From a checkpoint of a small mixture-of-experts model trained on Wikipedia.
Size: 8 layers, vocabulary 1684.
Below are experts of layer 4 (counted from 0) of a mixture-of-experts language model. Rows are named gate (a neuron's input weights, with its number), up (a neuron's input weights, with its number), down (a neuron's output weights, with its number) and show model dimensions 0-159. Each number is 128 + 24 x the weight over its row's rms, rounded and kept within 0 to 255. Numbers have three digits each.
Before each expert's rows: "gets" lists some tokens that make up at least twice as much of what it gets as of all text; "mostly gets" lists some tokens that are sent to it at least half of the time. This comes from a sample of Wikipedia text that the model never trained on. Tokens count by the router's weight.

# expert 39
gets: "ot", "ut", "ac", "it", " part", "ct"
mostly gets: "ot", "ct", " elect", " mod", "fess", " part"
gate3:117121118142098128100117134120151127132091160108121095123145143138146090117130112087195094118165145131109143108111103152109093146163137119135138131104145126128129164113137134136125114132140171170101111092159130129134152163118110117142129150139138188126139147112111118114089105143099107122171156115172116174121158101115149134126151109115047110136100171163104154130097094084124179100137099115124125167130164135113142117131136133195163127111135133114150103149103116148149141165124112
up3:128117070131146135124124144136108093155108156137109132169149140179104137148113114140180184119163130108161114139093117173120095100127077168078156127151164121116149126079123144141117110122176149133137136072129138162162092129144154114114144126127126162131165151097158128131126148111143118141144118139127103108129119148124119119113131139111158093127138126160122137097126140065135168099131094142121119085126097142130123090149134090150146087185120157089139096133114109134117138139110103
down3:179114089148140116153091148099099116100157158119080164102109129114170138112119133107102127181129116100164103133184147150151100147119120102115092109170169196095129075113143119115152148130146137146101162180143171089129152103126136132174137103124124124119143112137106111112116131128120132133104098126142117115135113146110138120131148148094132125110128095145112115137114132114150141109111152135096130111114118075155092116164120141106107158139082157131092088136100120152133119144085149

# expert 3
gets: " B", " and", ",", " b", " —", " –"
mostly gets: " B", " —", " +", " &", " b", " Cup"
gate6:097137117172109146098126125171142117143155119190136154135096159124127118118109109124143152116137121155119102124104142142127116168135105122115179130156139143101089160086118142163125113063093171167108158138128131155104126115115129117114155151133119151135118153134143157163098143159160102117152112129117131150100140100076134119147071103131166086132150172141157173144113133153152149124129112130144115091134095156112102117146104149065101151160131106156127120137107150106162114157113128
up6:154086141123120100118133117154175106100106151094126132101086134109141095096130101119125101180155122148169123085135130139155139094131128168201123115117092090071118120100157149102153173138161125156179141123144152143161123106153198109141126106123116173171135109124115151084124123139142138133130101137157126149138136133121096125130147136112144163097109089136131099140134104125110145120115118180088133151119124148125135137130172158135119147116128136099129148140144128119085148115162121
down6:119148121117136097103110145139118174158130113142121173161110135138141111125135087143092136155147133157084122121167115166106117103161152130148145183135112072126149129115161156112115097119128147138129155207131133173132128114117129142136146101121105120130102103090121122097143159154121121121120116135125142157112089152141075107136131141094106169125089155126179096130120121106126156196117141104119127147138114148136080102120125135126155149141189123145125155117131124142082091155133160

# expert 11
gets: "20", "19", "18", "0", "10", "00"
mostly gets: "20", "18", "19", "17", "09", "60"
gate4:082144111078084106115154119102105135123171110132128075076155100100119114126188134112098106139070119142142101117074134105139136104120125127135128123125107121123073090155138121122119139132106162102132146145147148151147133121125162105135164120120149128128147118138125111108107146108121136118069086111105102134148106119127127122162144140094125135148148130128128097134087181093142106165179146131178126126151127115166121111086137086119142126142103133132106132170137100119073131092141127
up4:123122140092121101134165120117093138115162132156122145089147114123117135171144112130117091146084126160140123106085126142144117147130114146102120133156163127140141121153126143099137141152125152133111129083105190104154139126098141096145156132118157076165132123124087110136119141104110126119099177132132102137126129122157144132127113097135129102115165127121092124159056081147092143148172144097148122125108120123129128076085118108073161149153082128132176153163112112142118161100131166
down4:199174140146158115142120153121147179126130152138114088154098141141131138097128183134129114090149127087154136140123108121068077128112144102074113132147151114143163127065120145116138126142120102112095127124152112148107121117138166092083156168126119107115108129107146123124170120133148117160147144127084115131089128118095133127112112126168130161152117133131154167117093136154159133118126119127159118130129183155167103135126139092150112119146169079116102147128136132137144122155122104

# expert 17
gets: " |\n", "\n", ".\n\n", "|", "\n\n", "=="
mostly gets: ".\n\n", " |\n", "\n\n", " \"", "===", " =\n\n"
gate15:126113105138099143170179110110124077143119137134159123121207140149117101134176145116127077108101076150131140131134129103164118145112106154119153173115113106125139148158098171088128145099107160132163114113126154158098113124121142134144151143090093138154139124146149144157115115092118155102151126113123114125147107147154151116120132102125079123106130127168129082155144098100113126136079135136119138124138125124198101091166116127139090121105090112139100152143133118141135149117165135
up15:108118143108110146118171119120102177131144113120141124153125172112101150130105128107150135105105110145114154142111116099150161135154129125174073103141155141128131111153193123132120124100114139123144126133119123114156112121100158148154124111156131107099107111122117149149119064122088128119107145118152136102152087144073134158140163156153139152100146134135132132109104127114145112122173093131069124168106099132192113076121191103160125116149119162145107094152101161130161136122141129
down15:143130160117108120102121150148130126061126121102122138143150157157111112188153104125122156130138123122112139092146112108156109138153149171142161102061105130132171108128142149110105117116108078156128127137129147142137141077171106086153135127116080174104160086126137112129101116158129151135125121154158118108094136173156158136101151142137146179155100151155113113114163106142156143100096146142155121088119153117124117126129155127160134122106117163136099161141146170119164121100113128

# expert 2
gets: ",", " and", " was", " as", " is", " or"
mostly gets: " and", "),", " or", " was", " but", " &"
gate12:134158171139148075149108164141139134126116121082112126091111110069113116144091163081116099109141137175129157131126145161153170112126108153080114107137127156166127137153160110119150135128149072115114141146134139153145149119094139147165115087092187127140102121155127103147135118147082102116115202087140157128136131112127134103139137116111105128132136122132104128117148130106110174161173120121138098102145138143140146131154129151107153104139159109149148143083132147101113129138109096
up12:126152128146160184099115151110136152156111167092137108165117152117167134113112161106095153163128155151130106176122110130142148119140127154116112121166113154135150159175129139143133137173132134136078131073136177103142175184135136107121125088110123123121133135126094141128124156102102096127119165154158129103108149154132106167097154148161121130109124137106141155136125130149124151112142118131134122154084166137115109124071144091117120079163155138147143133097141119102083104090134113
down12:126113094132145102081111157099139169131138145142171136095108138108101104155163152135130096116143141121154128143117106149144151132119146119100070109106144142141122146123112100111136100106114092092147081132111139156122128111101118135130125102120124164135087109154132128142105163172111155106132118110153137146118121154135115135186157170080161161184120131133114127127179122148187118095165097124170150139110154121126125124120141085155145173090099130113160134131133154113125147186108151

# expert 14
gets: ".", ",", ".\n\n", " that", "'", " where"
mostly gets: ".", ".\n\n", " when", " where", "\".", ")."
gate3:138126082126138121123103136167142147084117090118130144097131136097130107148150099143121155103104099156197114125097114105104156091152125114081144116111114131141098137127118142094164140113124136138127123123172120135121147128125146139151149145150145126111104167088176110155106095098161112091150143094079140146128132115181137141128144116130138107126109177101075139112133121135121168118180143104140131149177137130084136088096099166133136160108133128110090137091132148104118169098107112
up3:132146105129160118135150131133108137164127121126116158088136143114138131146100099128177171132127097118100102153097151158140143210142115120180122147162108151092127106152118129150133114132162142151140123132144120123134140138114082123183157126160153141121093116104126137151123113139151102158084087162110140109117149090114100160107139129094123128145119167154174117156171152125157142122139111124129064150160091126120146135093133125109082105135155102143084120110130108115083103155120106
down3:134146156149104122085083128143119125155118085125134134145118137123155144116143152139166089100116143105151135160088113111125109120148121099120144133168080101150070159142158115148139139143128137098127099133091160143136119160107115128126137149099118196152149083120102128162139128146114126123112159125110158138124130135128124099143180107189123170124115059091138117100120096151132128129158122117112142121093105126131093149126116136102078069141137139136184133112137132101136127102129171

# expert 31
gets: "t", "at", " T", "et", " t", "it"
mostly gets: " t", "att", " cont", " At", "t", " int"
gate3:116152128121116128159147121147102142102134108105081142129147097133136151099168151186117120104121136123113127141104128131110112121127130096192129142135091104097149139083136110184087121153063169141109138116128151153166122088142138132133121154131098132109132070143150123139108125159120169149145145088174069089102159106131133068109136128118120123106126128121105114168141170134143151156099105132118089124138102066127120104128127133129138133126126148113137118165106115147158139145149100
up3:161128130115127086121113124140142114104140105089125198094121083149086165151120117130117118170107133132108117118172118122164102169137143172108146117135101157127164115105122148109153139151095176137104115125115154119114117111099079126150165126113149134135075108147114121123121063129130139135108126130157085120105100110115143147110135096125132123142128130099070109157144109104158162124156123125113131132130132143159157151142162122127107118136188152155151172103067111127123113127090152
down3:125140123099125118182116102153095069129078155144177125118135096127168105112130110117147133156116136157100158158082111132164180111131135125140148132118141118086120143145129098140122115122132125119070155149120099115122098109119139102117114119133123079130111139121140115101157155106131118091150092144123079138123176098111141113144128128159136162116079100105124148142139158115156135133091111108140141148156144121146082140092166128142148104122112135159126056155124143112146169173153113

# expert 32
gets: "\n", " re", " e", " |\n", " w", " n"
mostly gets: " re", " e", "\n", " co", " pre", " well"
gate14:145150123115156136135180116147064147073112090116169166131128112108144152122116120143128123110098147108116143127150107168132096138137140128056133099144142118133136126132143118181166134144116166097123172071149118128100118119165105144127110152105068124067112141140111107119146132162138109098111123131164073128115138107156088149153161126154155084103160146123141151156135127124123124116136184109111108147143137152118135142108171131116125149141151148149143146129148138129135147160121152
up14:127150173138136098092145097116141115156141137158110163135127140168148095127137112134093118132153163111120144117132182122165164130117120146078150096106118136126149131119096113121112114138131202176139143128147130129180131099120130124157138119151116194160110181133137124110113107128139094142160078136117169099121112134124162099115134149113143136132105101136146131112129113085154150099097085187153122108122141142131154141153116165097117131111160092139143159157139120081152119101105122
down14:126087137126101111164130128139122145141112127115064136099113129097147177147154140063137154118062084111139154134148089096144086115114129116128106122139126108104154111156165120208148134143163129102093139107110103093108127137164113123114168123124117159146135139152132146130147116112137114151136128128101103135137086124114153141133138127133161112087077082143089099121143166131122085150160142120132148143129147089108093145161135116128165120173110126119132136128133120117150180127141127

# expert 6
gets: "1", "0", "2", "3", "4", "6"
mostly gets: "4", "6", "2", "7", "9", "3"
gate2:149161133123101105151144113143112107101131110080132165114117123149108143097106146136090116103099094135113119102104079109112123164087139106103140118105126139108126140129093144154139105109167165097100129099165130109124114122112138168161114067126117145126101111111180139167142119137118140128118105137177119107131183121120121132157105165142119159135136113119100123134105106153116153071136149088114117139130130157123169153154135091140130085103137101132181132158175125062133132159140124
up2:139116110138128118170122125106111144135121102148133149130110066155102129158129126133125153145110141119102155089155142133126093149140120111122109104132133148108126113097095142179146051108134129132080120110159143103148108179150129176124103122166127143145132140099168126175120104132128128128153115131146137117097134105112069144086149112141132181132158161105112138109107129125115124162101171077108119143145096104126151143138090163181098127111134142136142120085138145078117082133138145
down2:117161120139128140115132124129126146126108116151110152153112179118115120089166140160124150137153099108090124156175109093121129156099147108157126123115163093152152103126132118133122109132118129140138140106125111190164135117160104118136075118131160115138152093148137133143161159181142180120106118163092094102110131094148130170104097100111135143111110130150105097143134098107172122170119113110105119168165097105108107121087089111118088137088136154127109158103119167106160130120089117